config.toml
d_expert = 64
head_dim = 64
qk_norm = false
tie_embeddings = false
parallel_block = false
init_std_o = 0.0
init_std_up = 0.0334
beta1 = 0.95
doc_mask = true
Below are experts of layer 5 (counted from 0) of a mixture-of-experts language model. Rows are named router (the router's row for the expert), gate (a neuron's input weights, with its number), up (a neuron's input weights, with its number) and show model dimensions 0-223. Each number is 128 + 32 x the weight over its row's rms, rounded and kept within 0 to 255. Numbers have three digits each.
Before each expert's rows: "mostly gets" lists some tokens that are sent to it at least half of the time. This comes from a sample of Wikipedia text that the model never trained on.

# expert 57
mostly gets: "berg", "idae", "ville", "ia", "ella", "ino"
router:063079151104108114115144123102113096126120076085132145079127154055134078114137133133126130168103120147110134129105159186132106074128139117116121172088072194133184110149161132152134180146184133089167165024080180120099138152053146146101100034148100112157156215150121100153138125161145104147155135155138138111099122075129086119138087087146146166185210080129164112113133097120128113138138072138105159130098135193074178080139140112115093187155128108176126068149133147128138121123090098139057103155117123118181145106099107143128169132097161093129117164151130123117096116142115141097121123097086065206113126131145100109105154174171134118114169112138089104126162111123105117195141
gate0:175075068137111091160109091175106123126137109111101114106149164184138155136148146152124180104144165141148134108112131113153146086113183099151175134127148114125072119182098127166095107156172099089145103122120158168150131113153100035124060133104176179144125143165120134134164116042091106084117134197113175091146129095149100144089060060113138161119157097083164080159107130113135120160136156190086156117079191126092136092069122145161134127138145124132158177186113145131180127140111064125098153153150141157111104075195178122138103068131103103161092053134082078126120163147125115142124156098140108125098119221093153114146169110133146170122154082110094132131096124069131165111146
up0:066111158139139116203143108160161152097142110071102141131137136112162120143101059073134161120108078105161140134120066145106127076136071106125156082093114137114158170097079129119114137087082166141173142078144129128154090119160112142174091127186102094145144154091126131136161115176104153122098137094114153124075136136137122125098125134140121141107100132164129188120133135204118125058158132089152165205132090145169119078137155127161119076122117117092108139105121126154168161127223121175185141097148102143142128136121126108105206161071091143086104168091170166102103126101100071106062136101166209112121126076179062129100084120130130037145148128151101074139096173128119136148094
gate1:118176152131082120077142101089093097137088143164106204111127144137132125152117132104171126147114139138124169107158074157135143134189118113192139149106128127161088086161092129068137121156119097125085118105074185145200148180141146080117092061100158153151138116206131160089080197114121157073117108119117064137159070118127146164153113136148184152104124183215100111149114109155160131118090187116135098106145119181163123147125163143125109159086106141186158168143157118124138162138098114100155115105186152115117206112114158192188106106134161133153159081108132132125130126155106141171122152110065129111121146093100136121126136170143169156076100137092173092176099134066117132161222
up1:086083081160142109121110147169111077107217134127122116174135166124143106121132146153113120155081139101105160129138109123124096131120126112153140074133097049098135166112135100158182131129168146119124149152137098121072097120085096129159135187117107168110140115125073164146165148133121172160173074125167130196166131139145141094110152166113128120146105113164140144131159140136122196123140097142151112115063184090194148110162203146138135188206132190098145141194156141166185061136169174086125114125125170130118100164098114139157098074150108086113119120133118114114175137098071112136191110159164133097138135121092199129211190132061065161140163154120114164129158130078119110186130
gate2:156092186175110140139104086105153112081111135087134128128166103160128055092141138167055149148121149096112143135141145106109143109086163133102127161125095109115119160104126171129138134170108067156105131082104077088137100175156112150147126207132194102167091143145158140151088153150118070127202118132140137114160147092195102155133150181119052134085159061161118095107115178076131139126120159126095143148156134102129143066108158155067098154105166112189118094141091138135097131145084120174191148132144107140184144097181123105116135107101147196203112124132146172143115154076110148138147100148167118191127150099199113168150200135113163136101073113168147145130146063098082133094162
up2:127104138139128047103139169137127157143131100175133042128101149124148126198146112153086150110075168145167086166129158124143050131148155119093107083200102155128166142141197088160115126113135144145098193115085084103104133184120111127093141150098147124157152089162146107146087098049118151121136100144163107139144139105125108129143108162170109118102166123107090127107135100129158119119141141175126138125080120125129158171163179129143078180115088126109151139047160146089078069054183065148112130085146134104168203121134105139092158152138054176160147163149190104129118105115122073125149163137107090121103073114177174176109121117131049131143168184138123129100140147139098178100121
gate3:168124139129114138112156107123122102102219140158107182127099123174116156127156137080171159099121119133170114125076131184088107091170165095171117173147118117147163122148119153113116132121221119122123087098125140168134133141112092129142127102107160146121145138162084168133140044110132090125070120127158159156061109034136161096113095094167108156137190118156099146109112125155143214168103081112111100194129133107153073124146142125111130097116128128118120159160152175126173074127119168126125105095129184151153072122078160161113105096158222090195188112107035089160130112095076123143114123128144119112150039128091134154157155132119118151104154079107156115123112154127138164191118
up3:133110086146043128098129135105120088113079147132089165131132105154173078115144130056141133115136143113114095174086086113161132098080203122073182160133109144133104119153192117118089133126129131120151130135147121122090130161065118054094093161122155138182080125160095116126135112214134139165082198104151157106122116131129086168105106148133117132104146196153094112035206181133193134158113115110100085086094127140151157094142125087131105140123130160138116083096142101126154104113135155106102125136146165079072103112127138143176168100153154169054119103197122071117166158064133156128169085138053076113124099141124150124087130159097124105162075090126177098105147131131091124103128
gate4:163053200118137150111114104123115116139053098098158159143109202137114124122173119146081048132138142116119114153136123141135114138120108148154068113145072144152115113124096201179171149138134113138133130094217118125075156199161094180104097122130122109150148161147130115162148150195176160159189098166172133128095161142113200130162068161121140193113136130112104094162163110123085118119125082159069147132135119122076125093165149152082095153150102061170129138132179162119140096162099130094134118141157162147150160130165102100155168154123099110157164129145092114137111103176152145078087163078186093144130175141161128129100145204120084183170120110161101087113137072103149138142178
up4:178125145129140110137080099110061113133121139082083125157165128148141146142165122126177145129156155126084112133126083112159163137094098107102116110130054110113105165112123138088128103182113146171161093104129191089158079117138143121169117150119097130050122136145133183104127158127102174155168086090133108155145105170119142127142159136104088129123141111120096166131139133154093182154073118149115184149148135121117142157060135122130132105077162160067105169125118176156103144131123154182088156159162157060178137228103189097178143148189178155138134116099125148136158168116069130102077071183142196100097108154170077131118153100073034052090117113147166148089118141157121151088133
gate5:137115111148065127098165104111066113214148096119073126107098120127087093161134135156187182121127093191106151145098091147116103110103074105118118169108173174130134098056175151113113166103044124108173117179096153149148120110114116078139094106111086128152134138120150144120144097169158113113038137098123114144104128096154096105124170178114128157158086078076134184113163122125182160147159235072169138136057103144087065176136147116175125150099112126149146144142128173132134063138126133120096111104064124153139159153111132132164123135115087195133130126083162097150108119162142113110129133180095083177090120117105148104150164168157091122142179141086104091177170123136127155088125
up5:087130115094244180141147106090126124062129085094060090154109151131103160104133163136078161104078163152114125087110134135124099156175171153175131072115114153132121101158043124161089160110146122133141137131128139099137159144194103122099138150103150110092136117144152119135130136110135161150111163100098119152100211158171159127192118112126074184115120137124107054139132082093100126159163126172144148107192167122163169105130096123069105223055124102102133148139132118184100152175111108117089132136139138117130082107094179139121119164154196108180170169144127055120186134113141108129121131103130177153127140147146096157090148098148111143200116135088191091157128140167108110160128
gate6:095140146115088121126132103116106170173039145127189130133137161127071104094127107136143160117178073112073209143081074162106115120126147154156166155170108123131204110098092132129150117178147183149175158113124104080134144169133138132124139165135125094154067122194163132077101119162163104148158145191061143121188121144102114163126102152123132116096123083149177159115133174178110129112083177138085140076121095163075155161124155099103133143106107145088128140110113129201085167132157151140123123176112115169111100138127074131134114175152093139145162056147170131183105144131128102100164192117131124167172058121173172103073105090168169119077090100095114180156124112144116090101153
up6:108083148165104123157112147069131138175098091111107154135138137111157129133127133085156155125128147146113131072102128140153138130156121146112117131131102151148159111109097094135138122145095203131141143080128092080203132133093133138204116123177069131084100167164111074075189128101203125150116125139125134144133155201177131056087108163130157201113120126081129132126124148155149129117154110118123176164096147105124182078125141142136117112159162113122162127175111114151053175121124140149115094132099134171146150149101085139121147167108150205201121144175093179152093149144146166080116120122161095082199096168208135088153185150197131055132109123147138203118125128180101070081147
gate7:110151113108165092061103116129142094154143159054135149133131152092089191159141126191121132116118171126125180177053114124088109139087117063147163123141129139189110177106153148126158155097084191133099149152147090157119099114095165128069113067087162157155099178175162178112111146169146139208175185119128172107155178103174153147114114127137191087150101089120117119104119108088139075115153111157113197148083168122168129123081085123162121141062101118102066134123160171185181129099156142141095141130097118168124112095121112165055085093121169126110114105150180173160093111187104111102129074104114101152125118107107073133142116153121115158135133078113152157092139170139122130162154
up7:082144129098111125143177176115149084216101068169129173048112115078109139110122096118130106128156100191078118112105121119154094125072096092104117103161146113124105110101159168088154141164122170158124170160117176121095145118126182086092140083178070130183058130075152125138106142105122114173091185187181146071113156131169173107087126150157217163061146134115199115176115158096107117137078054142171202088097160103108134113081130200106130106103124140119146158128134098162130136123124096114126085155144111131081129107131147086148126188149077140103136172101108133085071161135142157132117121113187081130120097150127135121144112150131134173138089145165140102108154125129094118150129
gate8:181151116115122127142189152079116101132089058090130129116111130060135120132137091146161176153165147123099187169136123112177085130103113180103194133100144121132137142115151139177148154148150128078120137124145170099129154144133219105123120057161081094111150146156154108193083079065157132184145141099088099157132123127137101092175124126155118114196075047095173078118106141163165113168108131145068158107090150083087109121119139140109123179147129048123148089112084157141111180111084128166129153143131125124071106139178101118095145183064113178118115131120122165132077127120119041104134145105200139165151135133095118177104203130115076120135116132116121122137140067136113146136089
up8:095112116161119082147105128122163121121115107127102141160134116196107097131122098114105089168133107139153078105112101114128133124122154112073099182089114066121087123164130141098076153194121069125176120117050165142113089083090103142085092163089134116166103090176109110094116126143124024146116143171154197153082092159128176112120121111057141127089134182100098092153191206062146140105124105055122133101123093093130120159077051146144099094093154151161124134115071087132171111155126090183129158132104133105100146199127160129174158069074111099126137117131148168093154147100053134148134098083119131125159131150093109158168090120107124121157097168153094119128139104088162151158126
gate9:106098140095154052084130105159149145120154141176137168146152157149116116089139181164133144130124158127115149157101170109092124073097117071137156124124134063132168125180143122136134136137122137118155125170147198142113167110158146199175120118065090127118114076160150099090125087102200105067097121167088157130108109161138062094151199150118076130137102088121099150134133137037153116175091100120107125116136142085104187134139152114185102136146164123139150106142174089073121208108149102122164123157117122089105096162149135130176112079107066084099099157135115188154101125168143170141135102138075127172167100090090130161157118185125142156069182154106158061135122139078114087105188
up9:107182118101063137159102122120136112191114165099092093122187116074166105139156089124105170134122094182167152135136083123107152090125115096139117131114107122142058076147058111130169141086078139131132138126087102119092144087130122092179171106133190158086123110133138082069121084103149127194110110091172114151142142158141080085096120124186116172071130127139089109088128180149167111148159176128082165114202122147102141123107107111102112108100150104093212120132124194126123099173176180131123164133145115133140135110096098112121139217088129139149113114105094104110131152144153174066161174119129103124164073097160207122156210132135096160130131118105137091148114106061133149158189
gate10:152112190084148116135103081144178138064153082175114126114092102109121167131075153135097152158116174189115073051068117145111140096123121150197130081079125122146129116107122139154155145097139116123160147168097120112147170122093139136140142113129063129088076094152097116094126117092160050105177154126122137095168085097125112194196084149117112141148125122121110177169092109055139113084103089119106121144131103165176144096114133150143139123163189162118163068092106155080112122149151113181204162136152127160107146100088192122232118118094136097116099119121103118065139123148104118098130080075071122091113145140099099142149145147158138120098078186165167130126119128139145091124201
up10:121133114122147153128106147158179124153122079108126150146057153108100120155153148117095100152125146067152158180089176122129105121110162190073133145158163092151149105112161140108169108158136087110123089071139077185103093140106099145094115079155130125149130121057141150099108101117159112156092114168081123147100115090171170177108137080140088072120117111165083096080072087108184108134165200115162092123157189137148070140138107180170159134146137100127065148129092143110078134109145166125107131100170116118089148129102111131183111163130152092104153187138127049162079161179130096124092169110133095144225158093142144104120145084143112146147147190082073118160154194113101105098084
gate11:145113114126081162095194134074111045063113100167122151117203096100143106151118119107137170156142117089191111176112110124083147135115128167128144111132130152157183178129159117137192115134105128134126119139041049103080133142092103128104150138165130137138149173152121172179104137103143125128113059177137131110115171109094123105117139139180163124125169097149103098104154142101172102110142121084109194157103167122126105136138124206134119126113122133163124118068099157133121120138078151154200132058097145170127196113133145124175165091131158072152167106047069073111131132133161089131117118176089095102067111111113063089173105181172125101159150134126150096187106138112123136127171
up11:131087116094123111129125181129099131196125145138107143141183058157119057120125144135143134139127140122091143146206171110074132143137114166138126137096163206129122139174121084153227117138149153091066126108136150131156149126134126138156174161082116105129157169175090162143096152164096038140123055148064089133094086089172118131155106147146134145117172200167074088153135147117109139122061114161144131145096098130161107095068155111124129156073078105140115095129117116189136185093110102114137130056147129142145131155041127147152124124129159124089138189112130123069108109121143125132078116147054147116150115105122083150124115148124123108173177082077167069145111113116152151089174
gate12:058100152208159103110151124185120158147134108157087097142154127104133142122135060139115130112150124154105147115168165127115133150145111115120175100133169089148125134125140103192094178109145160078122137102165137129068146142130192063105124144101160178107101116147158145109121093124156123082120089131172153121129067119107097147157153093083147127162143077146176196141132115139162169085141137099150144089138134124105200149132101139165100127147166135124152084154089172141105118166113202126090109125152120143162071213127077124143147097091187067111100136106158098109179154126112187114034099130080146099205104090158159108086129154139171081116124167078100076160103168125084143190129
up12:113075138158135076136179129161173166112157088141109120134078061120095106129114097166123084129151147170118119132185172100163168126134124074135115148132160121161107147114177138169138175108151124077155157130146120090052089114129135134081147151186213167081152173134086153121153141136137157108133134187166154080146091091153139145095164114161135113171095160176112112125117093117185080095134135100153176131131110135088168128112129163103086120164184095060132089136138190155101121188102141137146161125150095155121119140127106125201135130141183092113115208125135109103164117128151162096111124071109142110209169075099125054199100185133114111177142151097106114153123105115166200128104
gate13:118126112122133070123131110129102097130160105154098116142169072122200138152141066123141095099127167176115134145130086143101129107098117167116131139174082127097115139082135170123130152152135084138133094092109128099079156165114112131159119136102181154125135140128131150127216126152108182109085098114160124102150100146151125114118076117083071128155155197142186173148059093129119166158132083132172122168125186105103177105157155090136058124158178179090132117120138183155086146112144169117112154138158127114165209195116122119186144167107153130125148183114154075124131186169129141141037165100147119100122173061119112100134111115103156100124024093129111136147113112183048106147173
up13:115165078142092108139071132156139171142137124169128138148119118090172222125189135127068039141166119186134081105097121156101150145188151094134119155147125129115132131124145154109128112144132081118101115084090146159137103096103106084122161151102148171116146155166137140120103093089150169103167123091130070156125093127117142124139130120081113104074125161143098148128098103102102209131128101111160138089130049124103136153090085176183159139073145079069189144105135087099162168102114085150157133097138109145121074095035163185155113197115113123128132110089150165132137126078135108095218183145103159115155076137096123124162156086134108163116103128092109110161078118125099204126093
gate14:122131136125107217072084132154080112185077172122142109130135083136092145158105122115136105138126160082202195183150136157163090082101127151114182193103169168144128084121142089117149157116122193194073097112116134138118163108142130119140147175127077124152181115143176140168152120099151100076078133127111135132176110120149066150119160174131128185158143167165102133102117132112124089133183087104177139111130114124100143163167130192178093067115130155118078077179151151151104147095098134177050117157120096131175160116108075144107140188124169128138122130152138128131114106174122178111102063147117112162101098115083115198100151191135166095092139108139185108133132111129146129120186
up14:158083144117075117120061145118136067181128139167111112113056112080168133104224137098087116156096145062170137088133117118157107143140090113132062145163080110026131147119144181083129145182146148137115104113134161078163125150083152137072131162140133128131172215131117111123107129113139162149134098153145105165137180129124125167106146132140140165138185135107113147138112098160136103076149139149122102142145141157116126145127114092147130147201140096150128137106131107217098073166121077204138081178113152088123144141112108110113130123131181088127163128107069159142182101127138184138093068095135112122104126118078144089175138160141111168138154169141136065150157183196070151144144
gate15:065106119155144129119069114104112129153098170168124101126113160072119117082143142114107142167103141124090084166140149149066070117079033091164123160110137131102140146105166116144154127138127169166082109099179094067112180080133206162115120172108138119105166145124107123205133145123052103100157154172145107113163153152118104108125142151116158184134131168093170124124156107166081094137150135104163118160182103098136118142149191101118102137129133102091061143134116137127109127100050139151199120168146144107159164094143088157107134109135103175123121197145088123184150160117132100154113095142146120133120083104227059072124142144108092116086147181111102170115133174107165127176181
up15:145154150143117159135122137161166143107083104141037133083112102069149086132098160136156137142173165084126101102166176138116109093064133097131139165125178125145123154119147106162107118070155158138120142157168127064081171179146134171113141130104146115114147131116096131175115164118128103178129144203104150150104107115092065097119122158061173126161111159126126175118151147131184050096142048128161073148116167130130112132185153084131116127154061108121085155101086124128097136089120095201142120136116164154157116077133081125105136233166126128149131153113140123105152107154135167167082132165228098175061136117152186090141152126091097098126142111132122152149116192165112162135146
gate16:164171170138193156114073155178138105151162072092148085062062173100114121116177155129108110154129117170123077089097143170150151110100155130158144093069119122117142089042138183132113138176125171126123186141165198112107138128131082109111091122169123125115132143161089170166147129032097156147117143114114097144173129136148121166141077136136154182118146105096123145141170091116119170142201134144118149107140122103110101163135159098090087120133103140178085076079145083115115116162133127177163117176138115115124139062116147171173179102159093086198104133122147144102187157137104188119133099105151131136119127120180075173131185157067119106065129150143140144137191174105161120147136
up16:084097118108129162108140126155125172115149175169130182077120115078136134116125168106169069142116189108222167084112144167138153154070152095104153142131168105118054109136114117143119107187103128127151126142173151155144146082141104132115107144114138081127128090143089112126134044176106179110122178078139065152147150143147134159072144147137181169107134128108135156071151179087166088152106116105135140123134125131089119092136135148125169120107174095086137135085106074122179072119142173203164153138143107142059177131127167119122155097138150160137057153120183127139128104108109135130142143126176171125141130199123183201161166190095140157050152064179140119105140084132112151118105
gate17:131123101140140179112101124116106120093065117125099146134098166136096132107080130139162113147063113084078103138061167060100144145103127213114093092068243137147141145154099062053150184089152156157072160132138160112073153086088110138125157129130125141118120136144093146120054124062105130139129139157065167125116167157126083169106129103099092131134140061151139130139120172075109130163127115153078089096178120103054166140099132115145086163151141111110150183145105086144139125174127143151097166127162047158110126113133151105130150084107148127123124129098161105140091122158140180133164084080129135124046196143123113106107083160151117169151107114101159079144148092118120122145117
up17:130153078096076109127170077151106187091180126139134111223137162112141118137150126098142112135125158156128103104128101128111104121136159080141093166152144145168167136170107134092158134209173119138152083155095119089161163149176152118139116123130101131119147108116151143100130103168157161068091130200165121122194072162154113096102185133171117033086082084094118178128129098156095137119097126091206159101139150128179104088156102073051148124104136155074192088099120067133100143092091145112177098077174135130114138102170138123168173108148100106083135153097100149143152125111121135137104069117169119108148151165124105125098140185125102153157110119160090186096152162168170141166096
gate18:167155117118128117128108115170166119096135117146142123103175096115085108066146108195171115110098126121105175079079053128169166153101094208140184113118140121127149147131159116090176127059092177101098160133076120113124135132146170143100159168148078174120129160064084146159086121134167123111120132113185225140093126185153128148138173146158176137147122127168111151140156107120068175199119116111152162099107117108149092151123163093110118086115175123101142082129128064093110150145134126065124142150127121152111188143158125068146088100107150063159083136124153148110145133144155130146075148070166110143090174141073136148085102088115082177083131126141131118077118138109094094086207
up18:106170068136102102153171130072171083123207161115101089173165102115139105061147182098152152106212062142093116120090128115111090095154138098133141145169101168122151157154169171113147091141186164173177143144137129195079110091145119115135077131046158144124148155161124061121106203134158146167084110085159157126119134115077129039192121113098143133118137129167190152142135175118121168108180125163130127143131182132118193118125095139118148142163097175105125116133088118077133156103104102110089157168112134093162122125156154106093098105120127098069130112068173161119117110106123178119106158164125125147147153149173112115112153063129085079143138114138126136109075135094111189103118
gate19:087121080144088115114110132125065064156090108179160145063138129141121118152171190105137154095079104162147076113136178134116156120111120138133127154155089144129107097181097181113089140165104076203133128077143169121111090164114112158153150088084135127137107100077148111090164144144097110165180141096093104151138117134126161159127173143147103195134143125154161054142151127117203127111095182112133112095082123127086097177201094102180178082135138141121099068166121159149153139107172147113103174140117186143163145139171176138168093049094108122103091129103169055117109140137150103102174224098090153142133127131157079122137132131123169133152091133133142162100153135186127151129185
up19:121176091111087091091199103154153111096154077139101137124123115153132089051120073133142090092162186193095119069107110108149090152173146175048154129128112124117137129126137145111044160142070145156129107126129144180154159138122118101115176172140112142147162203143099128093112160175083158166083098122129108133158104127145175128108189123187127152120161118107123122111101111139109188152110167144198112150165158171137187134087114115076123171151169080119108133145074092154192102174187071109198080141141119148128102117094143130189158119143098163138150100135133090071128121184116185139130148107114141135158157161136097092152158125105140121114062077119110113117099127078070132145112
gate20:139144127080096091136143086090188113110091092111122168108174101145051108110144094110170176085118135093132144117048117151081123158038168138224136141109126148121128108196137153075164200172139139130152153122127120150168185215132083083153123105159111127094091138114170136118146077057096143191140134167157154157127126151120158121080138106149141211107112125169111121073152132193109141093114151127099160138139178172124130151129158077139133149126159115136102095122106128087149120204079149148145157162110156092131078094147115169178106084147130147117104128164159116193132084124116136102105126083124129122117182147139137127077124138126106169153075130161104087156128148123179107075135
up20:102114101135132101109152100143118181096130180131081153136028145110159119121142110131179183133084151122124167115084127092105124157133079149140163071080103113131166202138092108124128137134146170116161123156184168122176165083135135127129133119147127106122090153153140151147152106056181061091118113119144166109150127134152068095130170117128155097115115099201177129031108123047134141138127054127135185126189118103131141138113152086129099127143109141105072149132182134109167102150145103118164186126049089111175138143119087120220073108110095162138131113131140096101113114118143116155077178098115158102175081147143173088124134100118088176143106072122107069098086137140159130137155
gate21:109116153137076089139197112134180113234180162153101182115111085129136099064152130111133124084123130118095131122135060131132091100067117173090134179071107106112155143104152083115126125094119163104165118109136126105200163128105134120100158141125125088109129137130148199099098158167114103105151110128144121114159143126178163114175139129116112176153141118121135240167083187138135163164095055152133115066127141184128083095127125163145102128178156128146178118109115204127124139179152162150140137127153149152148155086145080131153105147139114149138119155109155100115093130141113083086080193131176110142101134093177126167126096119101161102180141130098060060155146131125099095123044
up21:108157049122109117117073189108117112145115146121116120147152159165124066213146095117102094108118163147156090138146134129104141144155137085165122104227070134119103115078163128185126116116095116141185109129103081114088102076158128152099142156150089144117138090131095148167102076122116130094122149131121090169158133132066108138142119204144156102138120110082143100106104133119093084120171180119157142142088092119118124142087136120101142094116156052106136156098124143153163176164119167075129119133192143151115135118122122155156168027094095093095137145138157172186074091094186124174139131193175151116076172142178076085059153100136149137134111131122153068144128158144171097076114
gate22:160122093144149102171069108148109146127140187118130142099082075131143087106135177090134159120143107116129153100152144141162097142140066138153098165131183157156179136130112131079191131191164105115115140093091167135148148093103119163162084092136103105125154089100099124165129082134151068135071117113197132137137103116188055141135062119195137118143122090137127187144129147092137145128141104120141140127114175133089170092139133127128111111087137145140192117146190156093128162127143063139183155138107132075160089105061138158140178170079184088128165105098107048158119156112160159160109099169191128161144144106177074174118130163146144146092117140072120184079094143187091086180129
up22:144101117079139143133117119116135071112127171089122147137102163151145106139132131129157151100147169131130084131084118159102160156166199165040054133158141153086097127187158126099072109155107090100083133109147086128069150112091169121106107145095098154182169117092166134130122109148121184062090159174127130112137110117102144076173111081128095141130145183090157184121115169089100139168121189165090113146150121168145104109106092167129130148126119144146152124100147134149183095115120167125168073089157122134171090104150056124111216126157124159160065137120124186127130114138059062128138194093074073118099125176155130182139146129183097129115090128098158102131122061142143161067134
gate23:079105223102113131168062103098102160122170115098051166130120156144134180067093174109106158188137160146106169125128092160122154090101134108129131109111129115126143134063148194141105089120134101123113080113108166152090134077168112146137115151105090151176146090109150112157127149129115064109118147160129152135113149125145133119113151132154149195131121115090134087107138132086121125151095169060143115119100115154111119149087093122199124127154160094126141097124182116103178142197104181143160094095140090171143117131156141135099187074095193122139166097133121127175133137127116116079086187209126185106144128149104118126117102146175089164083090154215114172135088077125211176096129
up23:088100137136088115137121121094084096190152089110107091165152140092113112082129137138128112159144118133105152141186155179122125126109124119126093169122117104128139073100122188169102117109160135087191155094122145171122157112144116129127162136147129133124104152086179150139130166172132064180138093123148103104134155085170132138149135113189122174203164106129136075140163111073152080111096165107149092118099114147142156147120087107148119099141123116114106070137108089114157205134152171180112122131118113182097159099138131101046129173087197083094080107119115159141116121164075152106088193236085121115186115072099193178063163115090101121123121186125178105127131071097163147094102
gate24:126176159152091076197119118166137131149098104115172154135119099117163123123115107092094045118189147115178121143111223136102098165060086171183160124207143166143123155113104116040128120136124129171043122130160132122137148124156104169135161154123087091115154199094147152146162110107140124106138126107116145084092093176136099172085128122109132157106111164109164090039101154102105119133126161130097154138135121077073086103090115168099144154137167133188132167129165084197092100123104098126090178112107175139093131108137124134184112187122100166121080145133116118127060147133062171134109169086167113182134112135117146140123130121092130118140164151129150072112151092184109154132147
up24:175157161177080122118123149148116133153167114109123122095127141126108090114172125169131150111177134093145104105158117156167188157137116103161166164096120123126066122146109141107148098045084129108126148108158147152124119129151149131150093136127160093226045160113163137067156118096177182138176165123147121108073130076159112155157151133151159104167113124149109125153177165110076091162103098067039081163103053173130171161160160131143153076094097176095183180151140128124139104130153146108188125082099144149114092173126161109157147100160138100095076121127092179098174083147094066171168094105136080066141101083112146129107115144163158173095149103124097134136145099151150133097095
gate25:133082122113115104153187143140142128152140060056074153113164109084133124089183103145083097093133113149114099111123145137122106098120154100107079126159177167083154130139147090097097149079128106114126159087118073109065134147107100121088183154113157131137166216107102148148100086165162153110161109178125117142082123107141129097046104161143145095169149155105147143154144145195110117137126094145102156166130148088117139083166057098103091111119078116115154130163170132196102085049166170043155188092128093170151067080118104126120141117123158081139145147079094145156109081103144084118126166115155091082109130104142111127072107134159101128132136076106151153152152138196123128196105
up25:106156117142139091136160139138106139123157189127255082105080148107125159079106096162126170132171138035150119177139118135172109134172102143138136083115155118151145111154171114110167108131141156151139130115127128093167056113156189151176132035101121114085161107108120134123113118160134118103133117070161171166130105200155121123143106105092151096099160076130144061128144107125155213089129148051120191127127080100116169106098113139131164157157191115131132030105115135143136117066161118133179142130216135135151120093128185158124121144121103128075142143121182148140132126116112079153176163135120131125113137098127163129106109135121160114083152130127069140108119140163098137134073
gate26:066126139117143128147184150124100144135178099078135127147158097128167105101148160147089083117094130124133116100159111155148120126109125120016149145081077098127112145082045146096149135104112067139164126089097161143153119063067113109126131106151124078121138082165113139136104160137110168097143119074191109098116167090121040074137102149159142103121128116130142171133144116128094138146144130150144155086080072158168098171128172096117091113133108113099119194087099144086156089164128169115199151128119097146141053138086103113152158103106112185113145110149159114086031144143199161075188150075144126155163106102099158129141127074104094113133110074130117134124185148113104098096157
up26:139163123167173110130147127110120067129085151187099146147077112143117127098110142122132177162115089117157159164146139148107105139182119114122116108185118093067149094147123122145084151132086090097090124122148087089088115109072140102124135091092115232060136083080097121128152149129147094140164062137038090143203117149086169157110148100112145174164144109093128043178107156135171101144131157160163109128159173131126073120166155125129124141144124128149147129095152102147138085121152095100116181167051174096077135184216076125081090096107123130102210172139163143116118152141141094132190166077104098103128177132081118131120142120121152140101140114119121152133109131130082123139070
gate27:114132123105146123134124122108101152144074141203073203155085079108157157117161113133133163126140145154112152086077111162079135135128102081092089148112124078112091092171167123104033174195096105157227128078070090115164132182119072106152176113108102134118149150128190159159142141094131105160162107130107051152144135188115059122103135170097092166055061141094132129103103078087117137174094132122080141106124117119158187093115165134112117132113130182108111118132128113094100153110093164139117150180099112158168155148147115097203123133169138110142179151121113138176129105142073148101070099110130103148118129102114120132087139140086122095132120122104145091134165125094116080184174
up27:124131071081140187143113150129184074102144147085172096114149104114105123171174149152092107100125113088136157140102169121147130123168174143043150141095081128138166113117092122125152108075123164199094136090159120124120101095124169102136096190168080144099128124111082154074160100097121121075061176132122171146127154118125126128141079160129089126215182064144120114154148135146097105153152140160138109150070132112109047158141109114158128097125075107206135137090081090171136070144125096132086111101108156134139050149089044175151123163134112127099087129140115153115080144082164091162153149159117163132130168187131144101122127150120130125100154152127141122145148175215098139172096
gate28:101110102077148121099145181092127098153130084113075092083095148130130124137069105166167132110073131128085089118113103108089160139132120242058055191078169144120173116138087095114116143132151152131149156121107122180123135124094158130108068102123117149149162152110130152169145124152072068139127083147147089114153166111115141135204119147137158149117139161163147099112144174055097147081127117090106089084152150183126161057098104128146115122136164117165162150179154118140174161103173157100128100175080173165172212116190158121074147110137128151116114079083105150148104143144136143126111173122189072164121089165126170109086163131183107114140124156171127133116145104111153129098170
up28:114109167062116148103171122153119052126134119083169130119159121107167162168134182179126181096145087124089118137160130163083175120101113123101135091162100196157187121146104111200173135112191122058150153136137131171063158117142146084094095075160135135132174109152156079144157160136177110115143143119123042144140176152129109121134082139148142146153132126152113137167148143162129060135141087133192082136159108119070116159147137120121141082148171119126138214144103200149179157106168096113130084158117139173143114097119156108084083105127100105121096081070069146102103107133141177148151126081129071104088130141110146151150166211156200109133132096131126168137148149121152114098092
gate29:116070184088110124167095137149109142102151161115124142158122128094118135151067113153138147078157136118117102112142079153170153158150141142108107216142102191084102090101148151118133119199178113195125085118092176138169137151183123117179190108110127110152109175083167172126108147150159139075189135113093150118123168050163122182105073107147113119137101107081117110132084118177116107094125109127097162103158125095147117099122188133104086078098106060132127058143135183108121132146102135109127093137083174119135144103181119100127143122158190148077124161129147175151093103134101062176104111171135124161049111113123103122096111128103106148125124159099063083145048164075137161089135
up29:127132101140166121102098149158164129121154073132117114103136139126101159143204199143071120143182119105163162117105138078075143157058138124165119104125138068146135159153083103122173110102059099131149121119110124068114149172125137170148097110117207159075159075116135137123134119128155166162122062188092044100120185175072096070136177170126135098159135137108175122088162126111076176173138110117106127156120105171110112165165103116167157105159115196139138173094127096105132127137139167157102117148136122163128092126069139145113161180127114114180135118125106123120120180154161112111141152094126137075122181126157176148146176113095088083104143156130246112095142112180171151101142
gate30:159138131097111108131121124138140085184108102158115111119105110138157098094102101164077109056129140112123145101149038135130130133123105123124146113107125147089161186106177126106162131180173115122111132140154158086096144155135108084088080094192130132128150127189095080117174089115088117150157144133105119135109144115110142088146096144154104130109166114127143112126102103112142164096164144083161108152120120157121108185098096091082117161055157141126158134111210120194153141186153188165070104172168177176103114098165143131065132034151167165166131074131050099144167105129131147082156123090109062168146128163094118119096148155132163200101148047148068129126135160162186129106156
up30:127158206127145144127139137112137118100125110142096130119124122079121146174117153143152176150157091122109124151076130165202151159187093076092116070152185149074088127134157103066164113121105124126136080118080091134119148078130146158120099053067079216130159098115118117090109137157071116089109131091116131112162162115141106172121137134166138131194165093130113114091115111145211096140129097154141118167136130125146097176179091049123095112139132120156172103077137128142111114129077094166124096121119135100101087132118158119153111118124172139113129158165153095128122143182039149149149058176058108080161127127103104171170139123151067109097068186082180145130117129139127132152194